python train.py --num_hidden_layers=11 --hidden_size=128 --d_expert=32 --hidden_act="swiglu" --lr_router=0.000651 --vocab_size=11472 --norm_eps=1e-05 --tie_word_embeddings="early" --optimizer="muon_variant" --learning_rate=0.0131 --train_tokens=213600000 --dataset="wikipedia_en"
Below are experts of layer 2 (counted from 0) of a mixture-of-experts language model. Rows are named router (the router's row for the expert), gate (a neuron's input weights, with its number), up (a neuron's input weights, with its number), down (a neuron's output weights, with its number) and show model dimensions 0-127. Each number is 128 + 24 x the weight over its row's rms, rounded and kept within 0 to 255.
After each expert's rows: "comes after" lists some tokens at least twice as common just before its tokens as in all text. This comes from a sample of Wikipedia text that the model never trained on. Tokens count by the router's weight.

# expert 67
router [157  75  91 137 134 123 106 121 108  60 133 131 125 120 162 146 142 153 135 156 161 141 142 141 111 122 117  92 136 165  98 104  97 133 111 142 108 161 170 141 118 148 129 132 155 118 125 121 155 120  94  75 142 106 167 138 163 134 125 144 135 113 146  88 172 123 142 128 125 107 155 160 104 177 103 131  78 158 150 197 112 145 119 155 139 132 113 118 146 132 124 165 118 141 142 109 116 165 168 127 155 125 132 150 143 124 148 115  89 113 130  81 157 111 137 125 146 130 115 114 134 102 138 159 132 126 106  81]
gate0 [147 121 114 127 161 135 119 128  96  86 122 115 131 120 145 145 100 155 122 161  83 165 131 105  94 202 112  94 148 137 135 128 104 156 111 124 105 172 121 155  99 142 107 121 152 129 155 141 154 110 136 103 153  95 165 152 114 105 136 174  99 105 144 145 157 169  91 159  91 103 125 160 150 151 115 140 133 100 142 154 152 141 137 101 144 114 158 138 106 127 117 174 123 123 147 102 152 141 133  95 153 126 139 137 144 124 122 161  88 109 143 114 160  71 127 142 147  91 115 123 104 118 143 152 112  92 126  88]
up0 [108 110 145 121  96 149 136 171 170 151 109 143 137 131 121 121 157  98 147  99 203 107  85 117 157  91 165 159  93 131 152 107 119 116 118 143 155 124 163  93 140  80 133 144 119 118 128 122 130 142  97 151 139 130  78 122 143 179 115 122 162 139 128 124 151 159 139  91 162 168 150 139 110 146 121 147 112 115 146 113  96 105 126 129 119 153 138  94 126 133 164  88 126 101 138 122 132 134 168 122 113 135 141 131 122 129 145  91 101 122 135 111 104 173  98 177 131 128  95  78 138 156 139 155 120 126 117 159]
down0 [ 64 143 178 154 183 152 149 135 106 121 103 176 128  97 123 150 127 107 124 114 119 131 142 191 144 138 120 157 131 163  97 111 149 142 124 156 105 140 162 131  99 106 128 112 159 134 165 160  89 138 113 131 146 139 109 105 148 144 106 127 117 151 121 114 182 120 136  76 179 124  72 106 146 115 112 149 105 171 103 125 160 158 144 142 147 157 131 118 133 129 145 107 133 134 133 108 114  88 122  84 108 142 156 122 106 116 152 141 166 148 129 133 135 120 134 113 108 139 108 122 110 110 110  86 143 160 137 142]
gate1 [161  79 129 126 127  72  86 160 110 129 139  96 128 128 118 128 126 135  85 184 137 101 115 142 117  97 127 103 136 131 107 130 129 158 135 105 116 124 185 137  95 137 134  90 164 110  85 122 154  88 103 111 106 137 165 133 156 138 139 128 193 105 135 100 129 148 138 141 116 113 134 130 150 138 140 169 163 118 107 168 153 161 111 195 116 124 116 125 105 133 102 128 146 138 134  77 114 109 124 144 154 162 155 147  74 139 134 149 143 109 146 145 109 141 132 140 141 109 130 100 129 125 118 110  77 119 132 139]
up1 [114 137 100 157 113 165 140 113 151 144 163 140 128 123 128 133 108 122 115  87 119 150 120  94 143 125 112 206 116 150 125 114 128 134 124 138  89 189  92 120 132 143 134 148 116 172 122 188  87 175 131 106 129 142  83 153 133 153 119 112 106 147 117 146 123 129 137 101 165 145 124 106 111  97 132 137 166 112 155 140 171 123 145 112 148 111 128 122 144 121 122 131 158 103 173 144 162 112 100  96 120  99 135  89 147 150 114 138 151 162 110 113  91 123 101 140  94 145 124 151 138 121 138 152 159 141  74 164]
down1 [116  93 136 116 116  99  73 111 103  72 159 101 134 151 133  81 105 149 152 132 147 165 113 136  94 140 138 198 136 153 107 132 109 135 131 134 114 156 102  96 147 139 123 122 170 119 105 126 121 133 138  79 148  82 189 127 157 130 154 156 150 140 128 148 165 116 152 129  49 122 108 120 122 130 127 125 130 109 120 134 111 131 113 166 154 149 120 123 134 170  89 163 143 121 163 133 144 122 134 167 141 116 133 148 139 156 153 131 103 138 113 131 112 125 113 172 129  97 145 133 124 143 123  91 118 138 157 114]
comes after: "\n", " |\n", ".\n\n", ")\n", ".\n", " |\n\n"

# expert 11
router [125 149 127  95 153 126 113 119 118 113 128 137 122 126 127 125 129 149 151 128 119  77 117 117 124  98 111 125 180 139 147 152 135 155  94 109 142 125 130 165 117 160 137 110 130 139 120 105 128 173 124 118 123 166 132 131 108 159 160 164 166 148 102 155 127 137 146 151 125 182 155  88  95 115 156 111 156 123  84 126  86 100 103 177 182 158 120 109  95 142 106 129 116 166  91 110 118 155 110  93 152 124 122  98 165 120 141 140 140 109 136  95 125 167 143 152 116 102 117 107 181 121  99 103  80 112 108 104]
gate0 [103 140 132  93 103  93 132 113 119 112 157 138  96 100 135 133 123 129 103 170 142 152 111 160 106 132  68  78  83  92 147  92 101 120 100 103 121 141 132 133 109 154 113 142 123 162 108 141 111 132 126 125 149 100 129 132  88 133 154  83  91 153 157 117 143 139 109 148 109 143 122 181 146 142 143 116 118 148 180 154 137 135 125 116 133 129 158  88 166 142 118 124 103 110 118 130 133 160 152 132 100 162 108 145 136 146 181 160 105 131 118 144 132 121 135 147  78 147 117  95 145  69 127 161  89 148 135 133]
up0 [122 114 122 168 108 123 104 100 135 138 104 134 127 147 104  96 123 114 123 164 154 174 140  97  98 132  72 127  90 147 101 124 133 151 156 112 154 132 149  78  90 125  90 145 135 127 112 117 125 114 160 103 150 101 103 106 145 111 107 116 111 131  83 142  90 120 147 120 143 114 168 106 111 119  77 162 112 107 133 141 124 158 144 110 138 133 138 154 119 130 170 139 177  99 164 147 142 130 138 143 133  87 154 123  80 152 116 162 143 117 148 129 148  94 116 122 146  68 156 163 115 135 136 174 156 121 153 112]
down0 [124 134 129 112 112 143 110 124 142 125 135  78 132 121 137  74 121 116 141  96  72 156 127 105 121 137 123 132 140 113 119 161 140 124 111 143 133 110 122 106 105 122 129  82  98 125  95 130 147 162 114 174 114 132  89 149 160 174 137 148 165 123 102 120 126 117 166 120 118 150 164 104 148 154  94  90 100 152  88 104 127 122  72 151 140 165 104 129 118  97  87 113 164 140 129  87 111 177 109 108 128 123  90 125  97 165 129 152 131 109 142 117 141 118 137 148 150 129 146 168 125 160 107  92  99 129  99 173]
gate1 [119  81 155 152 156 114 172 151 118 113 128 111 100 165 149 129 107 109 146 140 101 161 130 133 126 119 145 150 132 134 109  94 113 111 157 133 137 110 148 142 107  87 100 166 116 121 153 140 152  86  99 119 169 104 119 129 137 138 108 154 117 144 113 149 161 150 101 110 162 156 119 144  87 113 124 115  98 144 172 108 178 164 167 102 154 149 114 148 138 110 118 130 137  99 119 129 150 105 148 147 115 145 159 115  99 101  93 117 113 133 130 133 113 101 131 141 148  89 148 178  61 161 124  96 121 160  79 121]
up1 [125 121 154 133 149 135 161 183 102 111 123 124 120 124 171 115 110  97 149 154 105 136 121 109 121 143 128 158 126 127 172  77 109 128 150 131 107 116 104 164  82 116  94 153 100 147 133 169 154 127 130 126 133 121  65 170 127 121 101 137 145 163 109 137 153 140  55 133 165 170 127  95  99 116 131 135 155 136 141 127 110 118 149 112 161 156 112 159 117  97 111 149 120 132 126 104  97 106 130 139  94 145 137  82 126 129  83 140 119 138 105 121 111 112 140 124 108 124 148 139  81 114  82 132  98 148  84 114]
down1 [ 79 146 144 126 140 142 142 150  88  90 133 158 148 122 115 111 124 133 148 115  62  90 133 144 106 116 146 151 131 148  86  91 113 129 150 122 133  88  89 129 144 119 133 117 163 117 114 112 160 130  99 125 109 144  92 157 155 114 146  66 135 168 147  93 146 132 167  79 122 125 129 150 109 126 139 142 140 140 116 119 144 176 149  72 139 157 128 140 149 118 139 171 152 131 121 110 146 141 135 138 130 102 111 132 124 133  84 119  98 145 180 116 159 114 107  79  94 143 146 154 124 116 138 107 101 118  91 146]
comes after: " |", "0", "1", "2", "3", ";"

# expert 2
router [126 171 102  81 140 170 163 149 111 123 142 115 109 152 109 142  94 146  67 175 105 130 155 156 141 136 100 122 120 157  88  88 127 112 104  99 130 131 125 120 141 148 137 135 145 165 144 133 100 118 138 136 179 153 164 125 141 140  99 111 118  85 118 150 164 109 175 119 128 129 122 145 116 127 146 144 139 157 153 132 134 128 137 169 120 131  96 107 141 138 122 143 144 126  79  82 199 117 128 105 132 120 188 162 139 135 177 154 135 117 101 123 138 138 140 138 108 139 132 153 146 128 139  99  93 145 140 146]
gate0 [125 125  89 156 140 125 152 166  90  68 120 111 146  96  62 158 129 136 106 127 132 159 132  89 143 150 153 150 113 127 152 173 121 132 125 100 102 157 115 133 164 155 112 131 121 148 150 108  99 139 133 139 128 130 125 123  86 127 103 112 124 123 117 121  93 158  92 121 105 107 148 156 138 147  96 113 128 130  74 153 128 131  87 156 109 171 104 125 121 120  87 173 152 118 126  87 141 128 137 102 140 143 122 123 134 109 179 174  98 131 113  88 154 151 117 115 143 135 172 134 139 121 107 135 113 147  83  98]
up0 [110 155 170 105 104 149  94  83 187 190 137 141 109 126 184 115 133 132 117  94 120 122 160 174  82 100 115 117 128 146 125 110 133 131 103 153 146 107 134 117 108 119 171 130 155  98 111 117 155 135 108 124 165 126 109 138 156 120 157 138 141 125 134 131 180 115 155 139 142 155 135  94  95 119 140 122 145 131 164 116 116 118 141  95 148  64 140 132 123 138 126  60 111 121 116 141 112 121 131 162 104 139 138 169 123 152 104 119 120 129 161 143 104 113 153 131 116 135 107 117 127 148 154 111 142 130 187 155]
down0 [138 129 109 129 125 117  83  85 173 120 159 128 118 114 168  97 183 142 158 143  74 116  97 166 130 110 150 165 153 129 133 135 166 150 105 152 138 120 144 137 121 141 121 133 136 111  77 113 107 120 103 102 109 128 105  81 122 113 149 159 147 111 161 150 166 127 113 133 132  74 125 193 111  95 114 124 129 149 171 123 158 162 142 184 137 167 116 148 122 102 112 107 111 138 123 143 118 171 136 116  96 104 158 129  88 109 141 132 148 108 127 132 119 119 109 135 130 119 132 167 119 132 100 142 125 153 109 100]
gate1 [165 125 132  84 142 102 134 153  92 133 120 144  92 110 121 129 129 141 115 154 128 137 161 170 115 151 138  74 105 124 142 112 127 151 162 113 141 163 132 159 122 164 114 129  85 121 106 116  96 118 133 126 125  87 138 114 162 148 140 182  62 129 102 136 159 160  99 126 106 101 145 137 105 123  90 117 142 145 131 118 153  86 141 100 112  94 108 131  99 124 124 137 104 123 119 130 175 173 130 115 107 128 143  95 169 147 169 177 127 103 109 110 136 135 124 140 141  91 119 122  78 124 118 117 133 118  75 102]
up1 [ 86 111 134 104 123 125 106 124 110 118 133 136 116 116 165  68 150 112 177 132 116 126 137 110 158 173 108 131  99  81 148 133 110 106 137  91 154 124 134 160  78 138  89 122 162 116 124 142 142  60 119 125 100 162  79 118 121  83 116 135 112 186 101 131 146 115 136 120 164 153 126 196 145 132 132 119 126 141 122 122 157 133 142 111 149 164 111 145 135  96 112 120  96 134 134 153 111  96 103 114 136 112 115 123 108 175 141 126 147 109 124 123 131 109 167 111  80 129 122 115 115  85 105 146 126 137 136 141]
down1 [ 82 108 117 148 138 158 121 121 135 152  66  91 171 129 116 144 138 104 128 120 127 142 112 132 101 112 112 111 118 133 158 128 118 102 154 165 141 119 170 102 126 138 149 117 117 124 118 140 145  90 153 149 112 138 126 172 161 156 145 151  88 112 134 121  89  57 171 123 148 147 133  97  91 124 145 128 113 135 110  59 154  80 119 114 120 172 111 136 144 120 151 147 170 134 125 142  94 182 101  83 128 150 102 132 161 112 117 135 135 124 120 140 149 128 126 133 137 107 154 151 150 114 143 142  98 112  91 132]
comes after: " was", " is", " were", " he", " and", " be"

# expert 49
router [115  83 131 134 100 156  98 108 112 127 131 111 132 136 134 116 121 150 137 163 140 164  94 134 134 124 125 145 143 124 139  73  99 108 123 118 129 114 126 106 115 186 124 132 143 117 119 110 159 152  97 103 110 116 155 127 107 110 109  95 144 102  97 106 109 172 181 146 124 133 118  96 127 171  93 123  92 146 124 129 208 131 139 139 124  90 124 134 115  82 129 133 149 162 118 102 158 171 114  86 106 113 136 134 136 181 134 159 152 123 102 168 151 114 134 187 143 151 117 137 130 137 114 122 133 128 109  85]
gate1 [132 181 174 115 133 105 146 142 115 117 138  96 105 171  90 124  98 164 156 137 123 133 144 143 141 152 124 124 113 115 124 168 102  90 145 122 133 105 148 128 170 117 119 138 131  91 148 162 108 167 139 115 136 124 104 147 125 104 101 128 143 100  85 118 144 143 106 127 131 117 148 155 148 136 160 102 148 161 130 155 138 116 129  98 108 183  82 117 134 127 134 146 115 138 130  92 122 128 114 104 160 172 140 155 104 101 122 115 107 110 158 141 142 170 185 125 106  58 119 113 109 151 133  90 118 115 124  74]
up1 [141 102 167 123  93 100 156 133 176 144 109 129 130 103 129 105 154 162 121 141 141 125 127 155 143 119 167 138 109 102  87 112 138 112 132 119 117 141  89 106 140 150 107 104 128 146 145 118 143 150 182  93 116 142 111 160 120 115 112 107 125 160  89 116 112 165 111  95 144  90 123 118 160 147 111 140 149 131 113 161 154 114 114 125 121  92 107  87 170  81 100 113 169 169 131 108 147  97 158  79 149 167 143 111 112 151 127 150 167 124 139 143 143 177 125 144 120  96 156 130 158 126 125 146 131 132  76 149]
down1 [134 123 157 126 135 107 136 115 145  83 145 100  96  74 108 122 118 118 120  79 137 167 128  99 151 123 147  65 135 135 118  94 138 139 127 131 124 153  96 101 147 140  79 136 147 160 148 104 133 109 174 102 130 140 128 149 122 101 109 115 114 152 146 142 101 130  85 155 130 102 129 142 148 159  82 173 129 122 149 152 120 160 157  82 121 131  93 162 117 116 157 156 147 139 133 137 129  92 101 132 147 108 130 113 157 161 109 164 111 162 167 158 142 114 114 134  93  93 103 142 129 164  97 158 150 106 122 118]
gate2 [148 117 109 100  83 144  87 104 116 123 108 125 114 124 111 108  87 155 128 126 166 115  96 152 156 130 136 142 127  90 143 115  87 105 113 108 147 137 130 106 108 146 163 149 134 168 103 131 115 107 126 106  96 164 145 103 121  79  73 118 101  70  92 131 108 121  94 138 112 147 132 131 119 131 140 146 112 128 163 151 176 135 144 126  99 131 135 130 129 141 131 139 130 103 147 153 201 173  91 111 114 142 148 165 144 147 150 141 148 120 143 160 139 111 140 164 148 115  85 142  76 137 120 116 151 135 101  99]
up2 [182  89 105 119 104 155 115 135 118 130 100 154  82 120 135 100  94 165 117 115 153 116 116 137 140 118 120 113  86 125 120 112 105 125 122  98 116 174 116  98  75 118 116 151 127 166  95 124 102  99  97 123 107 174 138 115 152  82  99 123 107 102 110 120  92 143 105 163 141 146 134 130  89 128 111 123 100 131 171 191 154 152 151 115 125 127  97 102 164 153 122 121 140 110 158 151 178 161 124 150 148 130 145 158 135 179 132 120 108 114 129 132 140 128 174 128 139 133 115 132  94 129 141 125 160 137 103 105]
down2 [153  83 145 123 168 107 181 136 128 117  92 162  97 131 148 163 119 121 137 138 122 155 111 125 113 106  91 128 136 116 146 126 128  76 114 131 148 116 126 123 117 158  98  92  98  96  83 113 129 128 111 143  94 115 116 103 139 105  77 109 158 128  99 122 114 139 136 134 179 165 122 111  95 157 141 100 121  87 124 118 119  90 132 101 140 120 124 129 127 167  81  76 136 145 126 150 135 139 116 110 111 109 153 157 114 153 151  95 158 165 130 126 138 139 165 121 163 123 115 102 105 174 140 128  91  88 138  91]
comes after: " |\n", "|", "%", "0", "1", "6"

# expert 82
router [139 129 134 136 135 148 112 132 135  92 130  94 135 117  93 169 131 137 109 153  96 148 115 154 130 139 119  88 143 146 118  95 143  81 113  91 126 107 132 144 124 153 161 134 132  92 183 126 115 171 119 119 148 137 165 121 130 113 125 131 126 107  90 117 122 174 131 124 113 179 117  88 120 154 134 143 114 131  91 139 156 119 122 148 138 122 125 130 129  81 107 142 136 156 148  59 138 126 163 112  76 137 176 138  78 121 165 106 121  79 128 169 116 107 109 171 154 152 140 152 159 144 132 113  89 124 146 123]
gate0 [139 143 150 112 157 129 111 107 116  84 147 108 103 107 105 148 143  94 110 142  92 156 175 149 152 142 118  89 135 137  83 133 154 114 129 139  96 119 133 134 157 147  64 109 110 124 110 106 116 154 130 141 148 132 202 119 109 110  83 119 104 126  98 141 159 123 121 111 143 116  97 142 123  86  90  97 121 136 154 116 120 135  76 122 139 147 106 121 135 140 155 136 136 120 153 122 142  99 115 114 133 148 185 161 135 137 143  96 135 169 119 122 131 132 130 119 145 123 111 130 137 161 162 176 180 158 116  77]
up0 [156 145  92 140 175 117 145  98 143 130 101  87  82 115 135 139 176 114 126 138 128 121 132 155 131 156 167 149 156 101 151 138  81 102 110 104 111 108  52 100 107 151 114 100  73 108 127  99 121 150 128  93 128 137 151 164 143 100 117  79 139 151 110 104 105 121 132 118 136 133 106 144 115 142 103 100 136 151 124 109 110 117 101 109 163 119 148 120  77 100 150 102 104 144 116  93 125 111 126 116 154 136 110 120 107 150  74 126 129 132 127 163 106 125 127 120 119 125 137 116 130 164  94 130 119 179  94 140]
down0 [132 123 137 135 103 117 149 142 193 120 111  85 136 120  80 119 133 116  77 144 103 156 124 139 116 150 161 116 149 149 139 123 173 122 115  92 109  96 115 114 113 157  99 113 100 161 116 131 145 161 157  93 120 148 119 147 130  82 105 148 124  67 144 143 119  76 128 103 117 163 139 171 122 157 119  85 138 122 144 123 132 101 134 106 136 131 105 125  93  65 146 156 136 124 143 120 139 117  88  83 130 147 136 126 166  79 123 116 160 178 135 121 141 131 113 103 129 111 123 133 128 126 110  94 104 147 139 146]
gate1 [162 114 156 117 120 176  87 142  91 100 136 113 111 139 100 151 102  61 100 154 135 110  87 151 102 145  97 124 140 127  99 140 107 122 105 144 140 142 125 135 137 164 111 130 133 139 104 174 113 139 132  74 111 170 144  98 128 134 148 105 154 173 158 150 101 124 126 154 135 151  75 129 138 171 143 134 137 113 132 138 147  97 147 116 140 129 137 134 125 126 137 134 129 110 125 126 136 139 171 158 173 112 144 118 120 152 160 138 109 106  84  74 161 144 103 130 109 146 177 106 139 159  79 124 150 104 117 129]
up1 [150 168 129 115 183 112 139  90 182 130 121 136 124 121  93 134 119 164 139 126 154 163 140 133 165 108 144 131 131 139 156 104 150 113 155 146 161 107 128  97 140 121  89 125 114 134 119 102 115 126 108  71 129 101 137 151 143 128 103 154  84  94 117 109 175 130 141 137  98 171 180 151 138 130 116 120 127 122 124 144  98 181 117 163 117 130 131 117  94 148 137  97 141 115 167 114  97  83 122 109 123 122 136 144 115 141 108 110 113  93 201 123  99 110 116  84 152 127 145 139 116 152 146 160 133 128 110 109]
down1 [151 125 142  91 100 113 112 117 129 131 147 150 107 125 129 162 140 162 140 161 138 145 116 137 107 117 120 143  91 153 130 124 143 109 129 112 147 124 131 104 130 150 109 121 121 205 111 143 116 118 172 109 115 122  90 147 121 150 161  99 109 168 135 118 134  93 122 140 145 129 149 140 100 146 105 132 133 123 135 152  77 129 134 173 135 166 171 118 102 138 123 128 103 137 139  98 149  90 133 100 147  77 143 100 133 155  99 142 132 137 146 140 142 103 128 122 119  79  69  59 199 102 137 106 147 142 108 144]
comes after: ".", "2", "%", "1", "0", "4"

# expert 56
router [134 106 115 130 115 162 112 128 159 113 143 107  95 127 121 125 110 127  65 126 125 149 153 162 171 148 129 111 140 174 124 105 102 147 132 112 124 147 192 127 152 178 132 148 149  91 109 156 103 140 118 118 130 165 183 125 122 145 116 136 142 119 129 144 129 150 160 124 139 119 181 135 110 188 156 175 127 150  98 140 146 116 168 143 121 151 115 122 144 125 129 144 157  98 109 115 169 183 116  97 163 153 153 134 161 141 139  84 129  88 124 135 140 137  93 141 114 105 156 146 140 163 128 132 147 122 115 138]
gate0 [ 98 129 138 148 123 120 123 107 160 126 158 113 106 124 106 140 161 117 122 129 121 143 141 150 147 110 116 138 127 163 137 115  84 110 121 108 123 114 145 121 155 137 149 112 105 129  95 151 173  92 123  82 121 136 146 137 130 123 106 113 166 135 160 144 126 124 145 122 188 111 100 161 136 178  86 137 116  80 123 157 117 115 133 152 126 135  97 145  98 143 134 134 179 146 140 151 127 150 137  86 137  84 148  88 129 110 147 124 131 126 147 157 139 124 112 198 165  68 130  90 140 147 146 166 102 121  69 118]
up0 [132 151 167 117 133  99 174 148 137 126 180 104 126 122 124 127 147 111 108 137 131 148 136 144 125 135 102 153 124 134 148 138 105 100  97 115 141 154 180 162 162  97 140 114 125 102 104 114 137 155 107  81 128 144 130 147 101  86 147 147 129 135 113 105 143 113 112 126 174  78 164  81 123 119  85 145 130 133 139  86 119 113 114 140 126 133 108 156 128 133 123  96 177  94  92 133 101 145  92 139 171 171 114  98 148  94 135 118 114 144 137 107 111 133  81 171 122  64 128 124 147 148 123 120 112 154 102 143]
down0 [128 150 134 133 107 168 120 116 144 125 103 134 130 169  92 125 117  43  94 106 149 139 117 110 114 161 181 123 126 122 114 148 124 127 136 171 113 161 155 122  97  95 120 106 140 121 112 136 124 153 127 149 154  98 150 163  86 127 103 103 173 158 107 122 154 129 112 142 114 131 135 114  93  82  89 113 139 107 128  65 107  91 122 140 127 152 125 127 119 151 101  71 165 168 128 181 142 141 129 116 160  99 120 159 145 121 116 142 117 109 126 127  97 116 114 140 106 153  95 122 106 106 139 106 124 121 138 115]
gate1 [157 121 152 106 155 166 156 127 114 110 138 140 134  84 171 126  78 139 101 105 145 124 109 116 145  95 120 146 128  99 144 104 114 121 166 113 148 145 144 116 104 166 148 104 100 162 126 110 129 135 152 121 147 123 106 150  64 158 114 109 180 105  98 126 137 124 126  94 151 108 127 133 128 142 140 167 131 110 134 132 134 127 132 163  98 170 121 153 114  90 139 123 162 105  75 119 157 118 138 117 142 159 160 123 116 148 124 137 139  99  91 116 154 141  89 141 120 110 125 163 117 174  93 162  69 112 125 170]
up1 [117 154 130 133 116  88 126 114 129 139 131 109 106 143 122 142 139 141 169 147 120 131 160  87 101 181 136 105 136 110 117 145 137 135 114 149 153 114 151 129 152  96 105 164 178  87 155  99 147 123 114 114 127  98  98 116 169 112 148  94 115 138 156 111 123 124 121 157  94 136 129 172 119 138 128  68 123 141 153 146  97 131 131 131 184 109 132 106 160 171  93 120  92 139 170  73 132 118 142 132 115  99 102 111 120 109 148 115 125 134 179 141 105 135 159 104 137 123  97 132 129  95 164  72 147 158 138 117]
down1 [137 126 130 128 117 134 132 101 123 108 166 137 118 121 164 163 162 118 146 159 115 141 134 152 136 122 159 115  97 164 124 112 108 154 142  78 142 147 124  74 119 127 129 140  81 118 141 128 172  96 126 138 115 108 151 121 146 129 114 127 166 132 125 120 115 141 143 135 169 116 178 110 150 150 109 123 164 131 167 143 142 160 120 177 116 132 155 141 129 123 103 134 154 139 150 142  94 130 110  99  90 163 118 152  95  91  93 126 120  86 161 166 160 111 175  72 107 119 156 148 158 108 126 142  68 120  98 121]
comes after: " he", " was", " to", " and", " also", " He"

# expert 126
router [108 161 138 141 142 169 116 138 126 111 137 102 120 152 105 144 119 135  96 172 157 135 131 127 148 183 113  93 151 160  96 126 115 129 147  89 114 142 133 117 138 136 158 186 112 119 144 171 140 136 131  74 134 158 167 162 127 123 100 123 113 133 155 113 133 162 167  94 148 122 161 147 123 149 110 196 104 121 109 144 132 129 128 140 117 127 105 108 123 128 160 106 153 121 132 130 145  96 169 113 136 139 130 159 118 107 185 148 127  66 134 101 126 101 119 188 148 126 160 161 123 124 120 101 138 121 107 117]
gate0 [137  78 132 131 147  90 106 160  74 133  97 112  70 123 117 174 136 114 134 113 108 142 127 125 111 110 122 105 163 135 136  94 118 128  79  87 135 133 139 153 132 139 127 128 134 164 122  94 113 127 109  88 110 123 133 139 125 124 118 107 103 119 144  95 170 137 115 101 158 141 108 112  99 132 119 163 119 169 156 121  95 120 105 144 137 120  78 143  41 148 136 154 145 122 166 128 145 128 125 126 114  99 138 155 164 149 122  95  99 122  81 138 122  94 116 104 145 131 160 128 150 128  82 120 152 138 116  99]
up0 [162 120  99 162  93 157  82 111 125 127 137 132  93  87 140 125 168 138 146 150  91 124 134 141  95  96 159 118  87 115 127  90 137 153  90 190 121 128 130 134 146 107 130 120 130 149 150 101 130 149 150 135 133 120 121 182  85 156 118 163 114 160 106 126 113 132 132  96 113 140 160 125  99 129 125 138 145 143 125 115  83 120 140 112 138 129 121 162 160 169 122 118 129  93 170 111 104 128 126 107 162 118 133 130 142 128 128 184 146 148 142 195 139 174 106 112 141 105 133 132 129 128 140  89 112  94 126 173]
down0 [ 76 134 105 110 116 128 164 110 182 132 100 128 107 191 134  99 165 149 131 115  62 115 123 133 116 116 112 173 150 110 103 146 147 143 102 149 123 140 106 102  95 178 142 129 107 141 126 143 126 140 119 155 132 132 124 152 121 140 122 168 165  86 153 141 177  99 155 116 119 146 173 134 109  88 144 108 176 119 137 153 111 120 120 101 152 103 127 124 124 151  74 107 134 149 110 115 154 123 101 137 157 148 134 111 101 110  85 119  85 114 121  99 133 102 138 143 159 106 116 168 125 109 132 145 135 127 127 136]
gate1 [142 142 145 110 123 132 149 140 136  92 160 118 141 129 103  61 115 141 138 180 170 136 133 119  90 145 142  98 147 120 138 120  87 176 147 111 132 157 104 139 108 112  74 102 121 147 119 107 117 103 155  86 106 151 156 106 148 108 109  87 126 146 139 141 103 158 170 110 167 112 120 139 135 113 151 121 103 133 118 166 123 121  94 122 157 147  68  85  99 110 144 121 128 133 141 139 141 125 119 107 153 176 139 156 164 130 133 133 115 103 153 111  91  89 131 105 148  97 144  89 165 105 132 114 143 111 126 120]
up1 [120 128 137 126 144  64 143 131 131 157 134 137 104 130 115 137 116 137 103 142 157 118 123 149 144 182 129 104 151  95 106 145 102 167 127 153  88 142 110 144 109 117 105 126 113 170 123 120  96 130 152 105 125 163 161 114 163 151 152  83 147 124 116 106  59 137 158 109 164 124 124 165 144  92 131 142 121 125 124  94 132 153 113 106 124 152  87  76 129 120 136 116 151 162 156 158 109 123 102 118 159 159 143 107 170 131 147  88 174 169 129 126  88 127 132 155 129 126 156 143 158 113 154 153 163 138 138 140]
down1 [137 130  97 104 106 137 121 122 142 118 111 139 153 138 126 151 109 111  97 108 118 129 140 147  93 106 103 166 125 140 107  97  91 150  66 138 142 102  98 180 111 115 152 117 134 162 153  95 124 121 151 143 165 165 135 140 123 142 160 114  87 159 155 126  87 125 101 146  94  94 142 139 142  82 141  92 128 185 103 121 112 176 148 125 122 119 149 161  90 150 135 163  86 113 127 105 131 133 127 152 123 133 108 157 112 179 135 110 156 149 149 118 120 100 116  91 100 156 142 132 127 128 172 120 157 167 130 129]
comes after: " was", " to", " were", " and", " he", " be"